config = dict(
    n_experts=24,
    d_expert=240,
    moe_layers=[1, 3, 5, 7, 9, 11, 13],
    routed_scale=4.9,
    balance_bias=False,
    grad_clip=2.0,
)
Below are experts of layer 3 (counted from 0) of a mixture-of-experts language model. Rows are named router (the router's row for the expert), down (a neuron's output weights, with its number) and show model dimensions 0-95. Each number is 128 + 24 x the weight over its row's rms, rounded and kept within 0 to 255. Numbers have three digits each.
Before each expert's rows: "raises" lists some tokens whose logits its average output raises strongly, later layers aside. This comes from a sample of Wikipedia text that the model never trained on.

# expert 17
raises: ".", "-", ","
router:158145106140139142092118143132130162137144133172158118100124142099112109118133150129177108136148150111144134127148131124137185149143153108150143132099109159123143126145106072163103080097082139102114146143157080128103141126110090168136098147139172149133144079117148137178142129099090144146
down0:125148103138128113119132121158145146145148135153125121143119148133154110109127132090129129109140111178186109127081134111112124145148103125122139118100161141168103144109138159131139112117116123116132102120151145063111153138133128058109111120149097150122150134147106120109088141054118148174
down1:108119139129139112111130135087135117121145134120115163148133118186117101140140113159120134096180130135151118112129141117072096168146144111111144073183138153123123104104162143125114140162102132118118102090145126124134122126146125104152124106098101119140137107157141136152125130137075094142
down2:115117106149133098114147150154099132144130098110127130135161131132117128102108143130117113121139098143100163135120144145138103165082142131108125156130181150119114115093137140129116153166179150167110143127145109163110113121113104135114116143114112142131090148133136115117169161114097101171
down3:142167133102137146121137142115123151114186167159139148131129136148143084127183141090084096159113136131156082097099064116119077129139099118149128115135150092144155094123168134098155152129163135132120124125135123116112176145123158119095142150142132151151140136144124149105153160130147105158
down4:111106145154148105132168142157139109141124110095104125162155126099106126114120107140176113116116180128136122161124113108094151130130161100103150123127144114185178164143121110118131098134097111065137162160140159106153126139116157147129107134113122098126132125134174160114107128094085165133
down5:112122121075109116092122094088135157116138119127121138107120175166097112133138044157092110132093129130164086085114170132133159148125153134120073109143145122139129149125172125103088095141130135120143113164128134138155140155132158129141148147141142158124109075160113110099113142133125135172
down6:170116133140129089169126158170159138136108140122090118118100089122120104098139127120142134149086134110161148163134093047146161100134135119131107114102122135132126134113120134127118119136128089064153142129112171164106130144140147148176129147119134129143146145126156168111094152119109153111
down7:110116160146180100143110117104111154149121127133135138131077099122064147108111076153116137161150138134152103104113191161113097130128128133113142153136117148093139108103160119129137095134120092113097119148130089148161161121123112131085155115144098070129088143132081144165143128132088118135
down8:143128142113124125133128139106123136132074140151117115138067197098137145138114103118138170101105121118143106075158205137109132153136133117155097125135109128135107135172107147159125092105108084138153119169105129098094131116126148168191130134131125127097109100126161152098124141129124109112
down9:160153101124080094084122098090072108137107150150128139125183143112131136165129142105127142143126162114157125106165147107142141123085123140154093113135151096160100119116116132109093115124129134140118115147169104137125098162160144132124180109129137139146127146119103128159088146135147114113
down10:127136104185083149128160163116099105128125121184074139129127122108129123142127138102120083153145101133117101165120114144159157131145160119180152143110073078125109113135122153089155149133151126107097125101119148111102148148120148135103121118115132161159143121153105108107113107145112167124
down11:125114100147126114150145091119157145122122123141137144140073097143109125091150150125105122119129121116134122157108155194129091122140139163119165157114131080131148152138134156121129155115097135115108124138087078150111129158139121077119091106119172142169134121140119167115152112195166172058
down12:119123105079132115140131140161074132104110103147070152135113130166150119137092145126124089095105174170159117093123114128102149141065139062137109131100139125104134123103142112135089133145129125154149126114154137133128154171124144128146133177107142128181123108124090171154139123079149103154
down13:115100142139168125110115128143132071150121119071132174110108131142143135122127183096093145130178115136137125132094089133134118106169103098140129107122156135172115138087122134140166146116141109115153090115103146107164138127085144166105091140104098120114171142129132157135101118137148103155
down14:138145099101113116122077107123077117103122137100123130114140161126098122136128147144165125113150129110150143125147103111114138085131159130128133119143099130134173117132142124106152135108179149121158156116128096137120111111133145112103136115148157149106142132146143197144147131131167129121
down15:127154130141139043101099102114109173116110143128116159094092115119125148149140095121144138153179081132178142143130112113150105141102160164133172118149109154136104116108137127143128100148119115161108125100138153099150108135093106167114149145133092139138140145120161159130138119141107122123
down16:143177072150055148122105133127126100156137105136132122129124142147165111085102155099133089128128118104142116146170120097165084123160189093134134132115168088122104182151123082088176140124120097121111116134116119117135166131095134143156132129130154157130123144117122123145125138077114146122
down17:106091079124110091141108104139085166144144163152139131164137134119123166154116105099118130119156098139149143139095160114130104132117158106132146125145092131160111132121146129133129120123138133119114111121100173126101106090076132079105095104085136137137115107093098125147157135133150130158
down18:135133154130133126081091139125100164111147128058166138115077151168098124140118086121135076169094159127126146116187095155131144171137127097152094109169135100141157112142161084168117108122125109110165140128172128137153126128131145157127145131136148148118113127139103099127114143097133136128
down19:162104132097121134142145156129154131143127135114148111115173090121153143101132109139131106099113163159101088085118136111127108094181112143132157161140139112133125071151138154071120101092147139115088124116135105160112131140124144119107125103140166121163129087084145135094143126090160150136
down20:117078084127190146132142152107141184121159109088180153152144103112155137145123147159120140116140120155145156128121152127131072114176158146114153120122142143142104106054128139146121102077144143134116171134143104127136131117155130141090092116152119078144123097159127092129120185142134118143
down21:121122081137131108118163094179099106119137099151112144084129114112123171132131133118127108162141133117166105118146094115054150135135124149104138087132135122106104104138132118172136147141124116091139161096106133134116106108135107117104127130121102145105148109191154144149144171146123128118
down22:179102156093135137114119154147147106123120167106128143074133130135128099171159124132192161182109102120148138130119129136130125150085108148121115127106122102128099126126142120162126106131128096106175177113114171152105122112125146127119120188129117108125171135143129123125148126148098150139
down23:113123131103104164113173169139126112121132143139119122124156120143131110077124113200149112157133122122095149128139128122163153127163154155119089142107152062111137125154120158106122103141069147170114161189134145105124144155161123110132131151161150177111120110152137136148141139168080148139
down24:124172115130159117115154120104156146116140098157130140078101133108100105113134153177166124140114082127132097118132132173189133153128142159090097164098125165124133141099132123137117102117105129128152155091154100142095163145159131120153107088119127143124118139119134146132131124164113111160
down25:100117156116132124123153131100146166134130138112147106104139174130143124125167133129150120104139124126113155101169137129124147103142117112130110077106125115104127083153152123146120095114153146107189099103138148118106091106198133136075202176165105094099132134162142137175135120167136129099
down26:109104168111155106160157141139137113122156087115125152099114119071151128113122083149145130124155176173140100162126123147122120112113108106141102145134144113130153107107086135130104119130105089108141142156118137124115128178112158137110098140127141078111081137136162078112136099116085118099
down27:141116154159138157107094174148125148098094084117135125113081128136089126121105156124153122131151092129136126151118155137149116128145153144137138122089120088129118173117126163135111138133151140147125157145140130119144150166112100129111106117099120120141144125122172077142135106094125134090
down28:147131152143159133133143138151141132115150110067161127155116121177152076124102131119168145098120103107123151111118120181094097131154125119103165116159113091098166112111133092110114129134126113127144116141108069092116115169109100137089104159103114119140169121125136132150136130169149135124
down29:151066157147106124120127138123142144109122088182088146122151172101122110080155117107141138123112104118093124142135132155117157103154154135110172129096114101159107134165058106155160127117118099174111120093131152156126123117163153128165120146135108120148159113134160152090117149112122141113
down30:122166076110086172108136116129095100150129113180177131101112126132114126100130136120106104164125135100159138130116109081126128134127160140181145143108142130124155127156127112124149135148099117142124113123096080112130145113102110114183175166115138143108146139116129155115131092148139113098